Experts of a small language model.
Experts: 64 experts in each of 10 layers, 64 SwiGLU neurons an expert.
Below are experts of layer 2 (counted from 0) of a mixture-of-experts language model. Rows are named router (the router's row for the expert), down (a neuron's output weights, with its number) and show model dimensions 48-95. Each number is 500 + 40 x the weight over its row's rms, rounded and kept within 0 to 999. Numbers have three digits each.
Before each expert's rows: a language model's description of what the expert responds to. This comes from a sample of Wikipedia text that the model never trained on.

# expert 33
What it handles: Prepositions and linking words after verbs and nouns in running prose, such as accompanied by, associated with, made on, convicted of.
router:493544434477522481481417471467497483494569462450482482430500494498447508480562522551555478467557493500508579545498522457506510548530567534453493
down0:533466501488607571513523523507549561494461508499552416423486528539492552513517445565391518545507510541528517535470496552487433534483563396534489
down1:481482526512593575477496513503496550540514486454470477522475541565472529490456517528569531471451529520427500531514469478539496497512427550549543
down2:456544493481467487522509539425445428504446483467485578528541450509568477496481470593490492511568526570483506543466452504480575500466563512520530
down3:531488485524456504527557517398502501524477489500542560465599514441511531566505502458480449463438460557500458510518519548516501530505495530478488
down4:482469551425469558488455502620515545493521422512516517625543471490499521453498605506537472485471466443521532497527487483490525475460542558541458
down5:529555558545433544512540512464493488498510469451481463453504522591521496484438459487502480443504532504508568393539464477501465495487506462524548
down6:517516549488547512434517490470512517462535465490576539471492539470456528542501537468505473472520456448562495603499567489484467443550521408472509
down7:480511434470479506571509503505444467496533427529460455520564553479510546528604492501585480476491500518380512451465461506479487451502493492559513
down8:496571464441520511456476521531406567457598513496496539485477496543494468459513482537561522503366503477532572521493499534506519521524476458505554
down9:494495445449550520522520545439476473509443505458534524511531483486473524550541546514545565449467531559533525501482557496618511509525512544483493
down10:527465540554515543478511520524508506420481468488502604538566494472475546508515460500496499509492512484470508507525540501522438413514509496408470
down11:498504512543545456532492461489534525522542458530494523567432520495507495553486525479522440540535522462425519573606559544464476528473522493484516
down12:437449480517522530464531536513576519444516496528471503459460453515544526481486468497436507402492525580460465430509502500465458487527598467478568
down13:452501562530563492465487555538488493560553402541554479574556512421484541452493536532506484539417473537546522487542483444509514454471576530490493
down14:558563420550467488520472499546587465533464494458476534481530464500418482512491441511506468574477536495488461509524471545449556533555493435484514
down15:582456498510488457504503498516482454515451514506524488498494530497496556470517574501525559502414472449481532451471403406457428510472557456533447
down16:547466451525504514471473529513453522527532536497531494439522503570482451547522465492573474598483514498474501448487557451457452528508513457520460
down17:480524492558510468440512451507523567458520491460500419558516497508452498577453474556541431549517462579493499483439567547489504459382520445505405
down18:500472481472486540519504581576476491468489432478484470514563500500473481492467472534465501537492556512485470509536540558479489550466478470435537
down19:485445512442497505512480517503453583484560543513503564414430512534544472514469406575546577584445456489533549520511513553465478485509492479521590
down20:522507516471412557477490509574473476500457445499532536434513542420531526566494490477477472504539515497526480529428493457484498498494538486509515
down21:554472486451421515491489533537496476453448500511489505517521499497449413566567517536509506490600419468495475567555491486409491478499475531494482
down22:546536456514507534473491494472444483574484456527519438517505519530548440448526472554456477506418502504531473421493456549435500450458515467603490
down23:526522533530540487468508465488518453502465542550502528526447557527552511511526532547500459553502496568542471429590505583488501387496493495525474
down24:470515516485424443509523458504436489562538506419494543528509464506526512501484483514464535502409491538485580476453523527477541505460494507500445
down25:497513504478446519429490563506484517514462543494489503489460445536447489563508454448480526470448543447508485509442498584452472475517453508462498
down26:451544578427576485525493491523503503503497471479459503497509569456497473491461498534462495441457451521472548478489507606423490411491474452569526
down27:452479447518454540545448506504553525491435585434492474480501492555505547475452516483497423482468499487516525528500518480566532505528496542503501
down28:478462450510489494501447503505487499493523509538504535555518484555473496466538509547546502558501481480536511440500514546577607482545501497497479
down29:518496558558511454460520496462463479434580484538410556503453484512514487514491466573485526500526516519567512461516440504369471520498426460600464
down30:476519446508516467595481480527500440480490494451487535499502505475493515506497502380498550476478525503523487475487519467510585503509487460534518
down31:528550424509469504513473545478479464472459527469522518526541519440503510494501536475483467506531515496493504527497471512557493506453453501515481
down32:560460517550607490522521525447465516561556489553510508540500532597473604501475484497524526586543473469466493514509497499479526545525433525410474
down33:519487550448553485498470548432437533448534541491503471499512514455480478509443535508534451502564403456483488499490476436556471529565527597450497
down34:537494449579544466495492524511482517458479484540522475534576552499505562464486535548450436449497480514528464476513516416525483522531516500451438
down35:487567526484522519525568481484624404506513495461546548438549536528487555432525527487552460481486527513570533517507561571479469486489566469503498
down36:552517462418512483507480491498517472496500528512480498485459578499502556460553481542499505509462467450460474508507504491523487516539537478530580
down37:554500509547591494452537555507495480503505503519512486513489509530492532476499500506509475499514538492481500480498477512602527478499479458487511
down38:516465494515516536495550483487457504444448545535556498473466500517509498499549499548534465512493480566496483480474467531459506475447600474519524
down39:479532442488553499459472523494512557504490559482480439601495507459439515586502460537534456483495470467475506536516497481538523443478557439501473
down40:497500509466500559469498564524502511482453460534448477487517500438500549510588481521455526451527515522475536516431482485493515496527515473532501
down41:466455470470483488561564487426511473527517439473437507499452516571468438490533455577556453513545518477459503413483502509506497551553510500584505
down42:482539413517521521579472532485517467465573453483476538409567489581461474502572418501510517483467546520554453500520539472485529476516491471529521
down43:511459507493567487427535427536510492501430566470477454440530483537436516519513486493431468503550476515541493506532500512463538504536520514492568
down44:464476535486509521465523501479518448531428492515505439538377429460516466522491487453526478514455553610527558521487451570535513489503509496511518
down45:501494456498514480409494494477529455448503446456462474483534531548450449429461417469557524484531549492543479447515533545485535446536578504535529
down46:463529460452499531537502519482477529564513497512583544536483471485485563468541506506505434519499574542488463514510496507499503493570535473416499
down47:492501493511491489560420510531510465518462484478462509468530497466459518461432438511500441468503541502465496489440492405530520435552549533560534
down48:505495548527453503523441435508493558462488590496453478509499543531489474508461549382399483510490494440473514484531507557484541454504483514483533
down49:486499471488462468455471524486495430564459563489491377507432471561572472508542537564579538520509511480547525545423464435524506513479546481508473
down50:509481496553415464540475533512461412547484490529568433489518438532485446555601586540513465636517469511535554489497487528492526470492524542479492
down51:462429559529514488492544543522422522495525531504550516514533586430528483495512452479417514473503427478438520508393498564530483519533479562537476
down52:484538537490528535510460506512498434435520480573457468437510452438584429551522519520433489538473519503535473580525590459533508520531555453440485
down53:552510480447508480455553476460533510520519483538500485530554498497526537539541493496517432512489532546426372528457393518380549461493510470477464
down54:442523474498478495483483467557474482522467479507491514523497514534521488466531537541568511506499492472463535534433491535499473483501460424512531
down55:542507512502504479527456501513566539559489525445519480463481537493429515487483472488456544511493493531540506467518528437482584570575483537461519
down56:564500481523487449445529502435514470483445470515495483479483525530517538473487536501505471479477540376508513415552534475458441515502521455548537
down57:496504483557511519500429498465582474538471527480493453534460499478516507478484474546563431484554476515516537509454466495430563476449511559499520
down58:391537527459458455519477437524516509509515540470488474488464496489506472501556534455472490473567531458543472519612510457475559430471558486475509
down59:561491455517455627476524475474510483553517490516520414440531478521525471480503443453481538466426429513501524527506525472501504467472521533530516
down60:524442493541434505527500475486506528497492450478499466469505502494449467484479400483524466534390558450492498508509519474480481437473513420537458
down61:550451511429549476545534474431518513468528574451521476506544468534437491480487532536503443494474541574518499525468446509531493600451518498509522
down62:454490498525482436502488533441488520428553528567485440466529446515473528568453517457492490581414484501482510454500550483469537514487577487563541
down63:507445485460455493515410454573457584512582454493472578487458570439450551472519526419466521496553470592562500469499479556533491497459505519509510

# expert 5
What it handles: Prepositions and conjunctions in mid-sentence after a verb, participle or noun, introducing a phrase, such as for six years, moved to, performed at.
router:473494453511541485433396470498513533496546467500511520453488509464450520484520470550613468492529515548505547573463522501552544489532508555467542
down0:503430488498500503451553514577523543539530505468550511414522499454527477508473395574495505483518540452528494460496533550448402559500495506446408
down1:549454521515589424495529509432545476533512509474487495518531383455560491540482466480471550468464524507492517508445413489534513487515425434548460
down2:456523488492490504468467533542392520552525466479496561493479467543496507517484420510559523492575531520481445476441532472480520440552533427500514
down3:493577475524501490611499511447565459515411593410504549515566493487489600457472541480486474565534507488414503480499534544479458579561483517503496
down4:484495576463465588495450492575493541453516460493541495548537440546477472595441483495537476541444517519524494465508484526478445552549466491434575
down5:508558525532536499453452560491443467464512473476501466520544536433520513561554501449456530544501487456540486405453467470489471439422509451493474
down6:417528463523475524562554480563502409506574512484476406492497536489526478498500538510482540504486510457577447507493468401490503464533544531483513
down7:536518473530503507474568447486502541511522453512505560410504428536470475554534436478422531536529523516519491459483477547463446517490472472562522
down8:557474483493491462543449494496492548504527564557472553460548438572415497471481504489515450529478506447424499507470493506470549563496441511515578
down9:493487457455518510490518532521504537494511510504468559470479519489517550525560466475477496505438592471477481579495508403509533459531481565506507
down10:489517454468548519561474469526500500481518463471489537524478497551447440527573458573516469455502452428543531545517536516481526497543504509470526
down11:456517527471509543475499518531459579511494455524425454450514494602572494535588493482525497517532549461461529470491434539375502495509552471509521
down12:528500496499474531502488566506440519487520553495493515483478453480529494577543524523514515544470494454550472523439584431522566488455497476504487
down13:450463545579504512475476567493477473455519383474491526479557509455508500556538466454395493502522480448451567536477514460502444485519501500593456
down14:467499567529574485511486502529524543522520516514460534410512445503522465508456427426519481551429453484619536533524484542504462521470498469515528
down15:551492463546547569530568490526455535521499490551543488482508572448481431496508534536455571503517525461446461545528485519538566467473464444513471
down16:517454553508438435491468458539401489486543488460535470506504458433496551463479459555500526582556490459569472549543461499528537533511420506443489
down17:581493495423468544563460489535553489556534443569494538515574474476561451474505528526508458534491455428431538462488446475506476551517507534440529
down18:523492507501562488500466480541454465513450458496524544410553513493529491528476497491447485437452459496556459436519448510469486464476525507519549
down19:483530501535519527531417459485527551468547467525509464483475482464493583449515592388523518492530489468558506556455523444532553509550587499474424
down20:593492397546454496553505530493453587456463471484471412516481522484473486458432506470481506529486418534481508565517542488558368524463440502492564
down21:466489495545524488502531457491534478535505517540494549537467482534494497478468514479505520460468516497567523487507511541512522488538457524493515
down22:492512493482490401483608562472462523474549495493457429493527448546557492529482528521500489506514519498502472464508528459475509549566534496366541
down23:470569495520495516444499511478573479499469531476555539542482456538529504532537469539510550480489509540567515483531544526490501479482564415568445
down24:493528529499396513515490506472571550535497541513440523516398505519549522519520573461460529467548493486463521526534508484488520501480489503483521
down25:539426542529448574472488516457498474473540586455539547510479497516479478561443513443488569506540521453523471524535485486503468525477456519467463
down26:543597479511449534513520548491507464547510477535487522578535469477514511487543498514548447432541541513539486577552565451487535509447545516473460
down27:455498474503433472565500482487468523529516560493423575486521565434413539547532503503435515521549503513440511509481504517495539530528496536503537
down28:484440503522478501455475491489470389502553519484526522501514523590383556479475477463521496525542492530455452522515476493497493547456469461554549
down29:501544482490493603491544502458500466500497515520462433533490517455472469477460471444501479551499448481550479477523439496429460514553458483540573
down30:457471540511501539512548557512471505532479534485454458508488447516429518469550468488478475444482476521515489526562555573502475487543492470430471
down31:527504486528459430510497516494496427544480565561469471467535448503553534481472529554414491502540489454479523495449524520480537440492480501534547
down32:553528465499541493513497530482436550472464507489484491538548496511504513515511515466417574510513484508442465529441511496458561487468425415517523
down33:557493547468487406457599546510519580473543509501502514540442513447492470512524521613510552540469457542511511552438475515569491498471484551506512
down34:509508556510534531550491523571491565495471531452508515463432503476574477519453522401522486495520528533553541527486483483507514542545490524473534
down35:486557474557468529505514492538550492533531457482479449584487552510497460506623498483517457505546498475541420478472531547541461462498509484461491
down36:541518428518469511526533482544474514511595464475517563445459477532504496524458496568451522567451473473517497551526534519494544488483467426584587
down37:437517599492472475564539465563429504469482490456473528536467431442526462453510483477523514529526528435493496536485536486449415502477482435460442
down38:499452474499488529502499508520470427495546511455477476477498500469471527492584655496522482447523532435467442527558495461423563520480563487505498
down39:472558446479503493449493505493571460535466482476505517497513477492502550488460447554479508503497512525535522498479479461476467519523528503454469
down40:479563508448510457415464517477487520490536393562506483495511523504451524486488453507448545527419457524535525493566500506546525558512474494496520
down41:494456491445465436500444506509397492483487532520427457516502508551523470575558579482527468469534486477462486514450518446546528455562474533518431
down42:505587497512518451485551517498449560422546500483491488546464484439542447515514453527546492467535511523503445498492536460461463501505485484473477
down43:544576523509488470529411542411570521514512519527428508508551499490488504566499490543555475475517550497485463482440508421539508494399470442542527
down44:477428484499521464533478491478474587461455453477467485538476526485521432453468493443496505485501501574523546553502490481476483588541465483500550
down45:541471567504446530524533505571464519508492493474422507550473591510533445451449513440524518476439487491489502480463514479541567505487562536515443
down46:446504472556456484510526571457560439579494498549485547567517456561519495494464517497482532482474586462512498510559535597474495473413467491553480
down47:534465504455433474506537446429539524432531595543476517467490519507488547434545545444590484482486469467548499473524514510528516479483567494519497
down48:494551526479492437409541538539538486550528518435527514466498538499521535529503498532471558537497466532434452431452523501522469529534503460564567
down49:530486437479453538466509459555461549543446544461486491495462505542468537526568526474405506526452593533448461532519466490490542458476499497523487
down50:499516453573442470478498482593533474491531505534518511475496487551488499548447440630522514562554513518500481424443448530465515534549487509513451
down51:466523527492539494529519561500516537559511441452478510519502557405543544503457487557483437452548457480511507548470475476478512459498444580456498
down52:454535514490484488509503485574467453503475532465428576528564504496533529542506568450496502500568494514511470495562528572553477501506485557465539
down53:556528564483565462440564501568470507485529521441485528528551495546491450439561422499541504490472502511533513523521470536448477579491470496496570
down54:518480486535485525573496488460493486498479509508473497538567481579517461512526431599515444510504488514482502373477541462514518553547515498535482
down55:452453485509568465441504493494453486589506489437469517528496548454463503529454521454450478442515504536458506524467469545463499476480490516524462
down56:480508505460473485486438508492434528498517472454492474417459486560562494395493488454501523549495490471552528501506423534455524478432511469515636
down57:529507488459467585488507463494487530510539497500553540575555532497527474461527493511443467455529474508545555456486371513523549442427554473498434
down58:570507523536501496442464515508489536491515446512466548386546464553470494513402479475500482466468503464559518514560559489472511497511544572468488
down59:423497523481490520516464452487571521537481425498515515538536549499537533524538503553517491514509525472504542515482539458576455521490496472478473
down60:529460512495500480515497544512514561471491465513578488492537466527511489460451435516566433560495518468493495547493506443482485560500486483509441
down61:566485511520457539401495466464483550610558446470480513510492472512484449430476495543504410469497512504518474503492516556473546486512480523494528
down62:497476495476509539588561466518567461517513429449529427558544476432469510523456518496482498478498503513469503524534523467500413503540517472494542
down63:561403535537519479519479491522414513427545513517527536506480507520519544592442523572450487504546461478452525516531514487485491493563490490514507

# expert 53
What it handles: The preposition of after a noun, as in depths of and command of, and s as a word piece, as in Uppsala, absorber, Writer(s).
router:519531443508534545520531530565502497491475463540486464455455538551515527529516488471453521486489517461507473507536439471467529540493517500498514
down0:522487458527550507551504486451448549552474570557488424577521518466431511490573432448462600572503493472503499524457536477498532496610477587487475
down1:570529539584570510517526460494526539375441500480482470452458511483479521519503543486581414468501528437459502458433531569540435464511511484489531
down2:511410434386560501494536458437554506497514477549508488456479495520489447504543501436439435491505513484545501490468419483497482540580498444506526
down3:503466493497501505504522523550498506540485513522555435445484582489561512488454510411504449517517464385439508466462487502423496578518466517504552
down4:512503477489515506405597472479422470481530517446518562565507522469452434488510490433454534526461509520589482481539476546552554469466429553508563
down5:550562526502441632505527509531453531537508495505515469515536485495544545489531546453520502580462541529518466393497451477515472552436521569554521
down6:465557442513491466387526436495473438531473567574518526463537487508576470538522511477494522484486535529428452462542537495492476493469441401459505
down7:464542559539555512531522453553569503515508514500485454405466536489487507478508464556459482476464502551519443511553494564545482557507515414475484
down8:529499446481570524482527462466539488543501513512520540506511529545542505483529435423557502376518520454530471528489479548516458500531509469500462
down9:481430490471504489523513493570478515462573461465477454499596439535536452440484574417521547505548484426534498559530506520477494482462515452508522
down10:413416508497521492612519540428560487486493567596539497557557478479553444508443531481514500494461417515515467455555514474456433502517462488500487
down11:567530519477558514465548464504524517460445498473480583497447461536517476519502432480489438555504411485549521479476481521491466424484557484541500
down12:528545552519440499490506450462514453523481470524455501486503537483511449514562548459603472525426500477428572534471518489536528476483461453545572
down13:519508440428470495458478443486525483407464525545509520586511527509496529472467566359464553558479527453488516475520523525476492498519497563457461
down14:502471491486540445449569584459468507476521491503454443486453455530480576583477535578548416446502451535475474455497575530545540584467513488445524
down15:481524526508422466536541428523487577490498557536509518453539529423520464520526525552500455460469488551510491468517567477445502515495461431574494
down16:523526437508542469451461474497448457430600502496464502525566543492519556533487448473477513484412494621505475485524468502477510529510469494490464
down17:436423455443489488477525590527541504461503467500476512529500518491548491513571535401548479530546497504473516521537486458542510505434504496545434
down18:518491499538486462483487422484431520467477459461536525457456543501476496516424387558515557460426562482482448448475501483519482466490531545418468
down19:468464536549442569520480544574479475475438449458378464549507469575513566557455498498545505502544503486454522528552426529428542467564508504460475
down20:491507514480450492537428525561464577517496476462486561479567476498444512504525486407443542481465484525510460574468475541493486504511533512556539
down21:490455514452530470506469403558496482477524452531476537448429527495480545459493508521555532485445490418466433513547489483498505527545446508526581
down22:532491507550521460518479441515523473467489501445559602463496484511460491477451444478495557465485471523543493508499475490522518528500536561468468
down23:496542519513514484452517508478520490518528471503475522554530569514499482543550475423471505586549506531556510401438552505453455490438498537535468
down24:549472383532486539538491542494437486498549502541527499498542485529466492454513517464467531519434541474572501493472490539476482529523539472470581
down25:508516479477478500445468484498499466442468441464529492485498516441463531494486506494428470460448466450519465505492489504466436537510512493560451
down26:556481530515581407517498466475495540461470451503502537444560477554541499507463439462514563449494499509581497506467551509485579532494561474552565
down27:489535540556487528493424544514544478474458539556483471501480543483392602570453500511508546564510503505548511520578475506437472436398453508516457
down28:486615565470515468528512503489518475505444563541468494524422514469502492501462455475479471523503489490442510493442495504488463501524466469542526
down29:553540447485484439513498494588513506486519546479487523525515494439461495480475471450480432473513532522414476466452496483510466546514558525509551
down30:419514528410450456538494510533477492511540502520505502485447502536455579463558496560493453469531495535506518438515447549481574493574546564499490
down31:563505447558468489454516470553476529507519471594506569516484558486535488508480474527466520463541497516601482454419507503449496523471574519506556
down32:477525466441555547511533465512518495494471515529568504488493438566524453501516515506470450471597491494482536489451442471513588512459451517471483
down33:508537478617486496542494549480516495453450512520466515439438477551521573447480527510438533489497462480515462463465466471517488524517459477591520
down34:466535518488467463546529410542511474441446542463551508506507573436477500536450547532484500552500510596498494515492518506542534479463489507448467
down35:505537440502555478473497439457557492528511445536536478507472514570494559478490515573515427503519486481457477429520489525545555435467564443480527
down36:522460469487465486536454494533504465470415465516491432466581512542402503439496512514452436538523503492569518472472495493570517486462488544494470
down37:466483493448485559499482457453509491502505576458506511493511551518450455527508533426489471451488474561455441431494478534524550486485541508522559
down38:555580508464471483475523491510562462527452503440450531515516559547452414449512490479453502538498459562519469436486543557430502447498524500475482
down39:529456453458436532610517425492506480483419482545499457533457549491462472510555526436500497519448521477470458494476471486527520489488482514471455
down40:484456501440505421471468500552496471518515447484489518470499537507496511471514542473527495531512454514534510470384509537525477488539475433584540
down41:533515460535512613544476536524478487456508551511394464510516503499462534520518531478445492517475435534532447500546418467503529482527428449507485
down42:467545494499519497492534481540537468517529458435531512540458466484612525553477500533508505506478529527584487463542459492479501526514539505536488
down43:480539521500491467488457568454445514534472455543504517442568548579472457431516428457558454561430519491535512459501429418553491485517475574527517
down44:529477525423470517473535427468392542492469519518496459541547519513580474523476532500538481536487467501478447544508468538477545569509500557474536
down45:519522534453511478458456483538516498555524466505499516525509443488540512534549461513412522530427491485493669495506452496460513560456414510534515
down46:508599515511529458421521468497566531543495538511540519496483442507388474526524444508530517505498476483515449489501497504497480474438443523454468
down47:518495510522511498542478538513488534497430427526534543576495464425541531560531544544455487507530489489570544514488459515428474536469537480490521
down48:476511553439506522492432440486457481510535446483451519463527516499467523477496464419520518523580502474490490485496503471435506487535469521491491
down49:512503503485468456515543503472481477477520443522431518537454475594446481476474469513483494504475530516562493489479444466496505531499507465602460
down50:577509494508578482536545543488519547533536520488484572521470537457427434491550429519508517516445490484564531517471521542472482464519494561485551
down51:477475509493505537527494567548492471509474486521561464459467498504479529495524530478459509471420545519413558554497434515538517563583544514505516
down52:521473565503471479490476545519469524499444480485532493517475491458487493524475498502481479515469433566417508445522550507474511472417449475434539
down53:526487516486592403522521459525577532439586444448573481565486534498540502501456515507558508461541601465520553455538410449519516577541496528500458
down54:512531604500540529485492520515474516416513527514499494531531522526506531426562532504546538502487502523472486465447549504458523512542495551457507
down55:514500446434561482487458557516481451518510511488451530470552476448446515447514560439508483506515548470424498576480496407478493510415487469487504
down56:471539508599515490518463532482496523456478496530508461545524555534561539467472586485447523523527478442584533561469421505515529508512511434587488
down57:542516502516479537497448501569556445462461509426483467454534499450535548519472438501485463410531498456487501535500495489532540576532526438445473
down58:456538450493473511501484568543536530526506475482498516459451478516561494402595455521426498519505437527514487559477487495510549493496483581450460
down59:464481518446488451489575548466409432500511480502495453422491501517413543506467510499514500481478523534526501446537480539435443441533412495394523
down60:455455499541477507481453490469502526538493480447512455515515472481538509410528526489516454573522468447563511463448446488467548494508533473475468
down61:477483538502540463477521479550440467409493481490524470514554508420440489475503531458442567488469496488509440452555398517488472426479561530536514
down62:407499555504479442505451469487503483499554509544487536477494557487553512553509524541443466438464525433493505488526524481479462491495525535535599
down63:479478575519474526450506462538512543477471492491515444505471560535465506474587509472585538485526507527557457502507525543477516488526415536462478

# expert 24
What it handles: The = opening a new article title after a line break, plus capitalized name pieces like St, Z, Alex, and spaces before years.
router:509474494493466513525546567576489421438492485463518456576465473507598563544424527587550517524535435485479549457545463453506541482428563529438480
down0:475472490467523464556490452436467486554496480570474456488441341413557514532483449503513443455534548523446438489486553444529515483465498500538510
down1:462486516530555522562467584508484571494446500449485597524495460502494450487461519476443474438476495482507545488502538479520476529511528442561529
down2:531553533490412541510476570547523492475493560480510513507432439408359475497489478417571420496533499559522500443552455553530525502516520509484553
down3:475476471479501528536424467437524534493501478469549461418592549466503556452521499524475462489422463517495504603498479599555513576498521459463526
down4:524469496509489546510502577463491513478476503516434515587487542541450547481546524448560581518484572511507517514458480499494457525535500491463498
down5:440518484424467433573468521560489539481452478535436574531516505495449454547485491428494527453489550484493557414465514468455515448564488519498551
down6:505485462519458468505499446540532552550551518520443452429437509469553490560539521543458453470546443603485512548424450455479478539449447526518512
down7:498486486436564489504440453545482483573554510505505503514563570524438505394479481484535514547489516491619511516548534488494522504516459517517512
down8:482532431549440388557532419516536496436533551529518493473569443492472443472461526515488492477522550514500482386531464515512478526454526519489513
down9:537481551529451496511551492501555520509554549481513494514593477534516477550420583485482490494491495457453553514444527518453484555547533556462523
down10:500466511464523488521526507509495494498523479521571487485536527513516508494568568423461545449472481530490424510466472513422570532563519509544543
down11:488573518514493456491485513541454531457529460521469511461529431527534535473437516536465507539483500477475624451567507493464482549531593462482492
down12:532508542463502524531562523590477514489519463505494494465550471471499478452529468437577550493498485437448502532452504468540519491492530533539519
down13:539454505479511393530457485516505522525507504496516445467431555431504461485542480544483458484490568531480482438516510545485447500461432493507528
down14:458457513454532420503472419499547420425443501503452454543469496529495502528538593551536432501515508437522534491417498493447459485528484558490433
down15:545488488479472598491484444521525519445474428500528430512523521516447464495545582509440557512515546499469485453558499505516404492556533499493486
down16:484560518542486455432443475435527465496541485554522488486528500548505421459491512520475491553615458462455510495495493458588531496539469460499537
down17:497507560519498437494486583505570447470463529434463510466448491508534465557477433518449481470470449481479441479524529498474498515500529447492498
down18:442413534428459542507467494560441514523544539520429553494551512483502488514486501535518467438497474491501532473466478545511474478518535553479546
down19:553593502463413494454550446517532520488430494467487506509524487498487553465523523498500504451546557498451484511430503517492533517532499549468486
down20:518509508532544557492551568496456509517455427473483548538502489519482494583511493440501523443504476471528544488513521546498453384474476559483523
down21:423497485477502462536465496431508500532453461569528499501430516457473441447498431550527504454456484440497506566584529496506590528530492562443519
down22:487516494545507501488483559541519562592483490517494443474474465520502486461465435477473517521516485461571523512475528443588489485566491505510431
down23:479435486486491499533524531500502468486520427552507531535514480512482432478476566460466508488536508464448494520506509497552551476517520508490480
down24:456496571524512450473503491509474447505485569500473495535500589509441492518511546469511509508528481463519547487449517588483475446478511527486545
down25:506526594482509569518481539504487510533508490600523517461503459472577508536508475461536562551502458479479467530524507479544516483458519493468503
down26:510482533515465559474386510479425504513587522525479516544533500448518525482538513531451535483503473493499470530423512507602508487438525452506534
down27:457543461542541532508492467538534499452507595525579499491351515517582538472499490528487441477432477501543515514479480498592476525512542417509516
down28:473543445495492476519513535573487528478562500521490526488604439459541502516521540495496493452567517514476464552497528484476512460511506489547461
down29:491506486483477513489493602551517514558377567482544453484536491507525519513483532450476490520454511529533466503537471533487477524455476509482517
down30:569458612445509547486482503568508481502518519479565468560515495521498507573494525441526492495521474466448540514518518608516485491533578527445464
down31:550523477503572446490535484471511447483530517500433491389479443476458503482570537482508472488467434528450393472502554487489529428450584548528485
down32:466527491461491555511525560548569495522491485451622511463541496536521555489508542447513559514485466428517512541488485519458502527434572543478574
down33:488530504520472427516471530562518424541556501516505419526513523421483515491490484456474476455509512528535455491514510512491513489507525541450551
down34:511480497504559516512484485497490513512496520503410491469499542494509482442506534513477520489497456571475509464510497499473485557524557553569454
down35:462506554495412478531503540512493600497483536495459506470447532499562467452480481534489494456491560549501456463497497487473422476552481506472501
down36:441503563482520550468513479540471535505470498469496520358526553503460440505533528538520518498507452515540462453489411468465507438519421504597436
down37:472482504513509467476521528504498487485504541426494453482490489519520461529568537447535538514437431500530508475482547542505474517547454552557446
down38:485492432487531539530484500540481515431537507433535473452492479515523502542496444526461531484546500494501435524459427460523446513506495507501526
down39:532523552534525552518484473468516489513496534465483488480476551543486555510519520409497467552522449563489544527490538579556506472502505479467566
down40:534520493500489478509524482522567538465575531559501431477499417480521518489542528512477510581534502528518491481456456499535548479411512518443519
down41:464517499519482513484514507513519502538498399433507425502460553620523600553571521534458506507523465488486535452510505516528516498512520578483482
down42:401451557494432538450465501555484521477520499460505516524561585487535511449475477530458490521504463509492490489536436459465454443480450482450477
down43:559522448467553416539504475485434451534536500505466422482480471470536439520501512476431457551524440504541524484479547458533512537523507544538528
down44:542491471527433521497513555490419528463561477572462572441480522470499472464525563423570434470541489490428464543483467539447464504528617446487474
down45:510456553499530498519434518462522530451515439466531559403462571472438509536443534576474502423493516486493500471550505488475482519521564519519534
down46:441503510526524532519490560507501512496483527537544421555497495401511445454522489525436445433462474542530501436536471517491476548521469528491551
down47:555489549556497555496508481516466478471453453501436503573571525416505534491456545576498459497492508488484557540441439472538481517475543514443477
down48:432502538433451516437564502469538483529491574455556518484453482465425486422479530552490531514518475478508532552471468468476507499533526425443485
down49:506453477626530545474450524508504479521442453478497537562480544473434526518483462510512502406491401567582485517449560496529487516489541480476496
down50:478596517461499508429467546574474534497499580538400440437528462455540556481490487558492480506444533516518433598448444501478521481482458543499527
down51:442537483448434563430487554547478460540485477466495534565521451514576493468544583504472487501504502476508514594517498414486523532467489519508486
down52:499514440500573491440493462520483443519498492587517517475519482434570508479505492481478493478523521524528525459533437486478526486549484507446544
down53:487474468515453452490545458502354486504545458475476503519503480545523421542541531523494500465474513482512477532482525550534505508549516422526473
down54:464506517507582537488532549454495530569575523536506474498498486595510477518478558503488482469467559515499524505467482549513408493498521454497499
down55:483463473552455466500526462507428576433442513515513522589519499474467492538479519494539483467494475555448507515567494510507467418475502480484491
down56:499513471519497490400514531492446479499571492493573549582490536522458555575467476571551519526494474529491527441528461527531591439464406480470409
down57:468522533495461515478501460510554539439463506502524467481496501462454476531569509478547420489553499574565511505503442438496577405476464461505519
down58:529461480497512606485475585404466470479486481530598470548526445552492463407595543507573510564443476519491509530421510516467436458502515448511480
down59:532470521460571525460453519531469566480603497496486588575453436531458524458524550484471617575484511511572474486501501507441512476501532456488579
down60:543531525440500570518469524541478489561533520529468475475498515513455467527509573534501594483523525511528592575520466479469545476508519481508464
down61:440541475522583506479543464532500455528532470403516500456503517500476492508505535480494505491484465477480509541505461554405474506454445546483507
down62:426492439513523475539493510485508443608514544506590480493449507477505502443479459536548458546525458547507516511513488444497475440497485438472561
down63:477524556537505488558577449476433492514512501496446496586527490464488490547504540482519533554462478511575539477449469546418482481504461521515478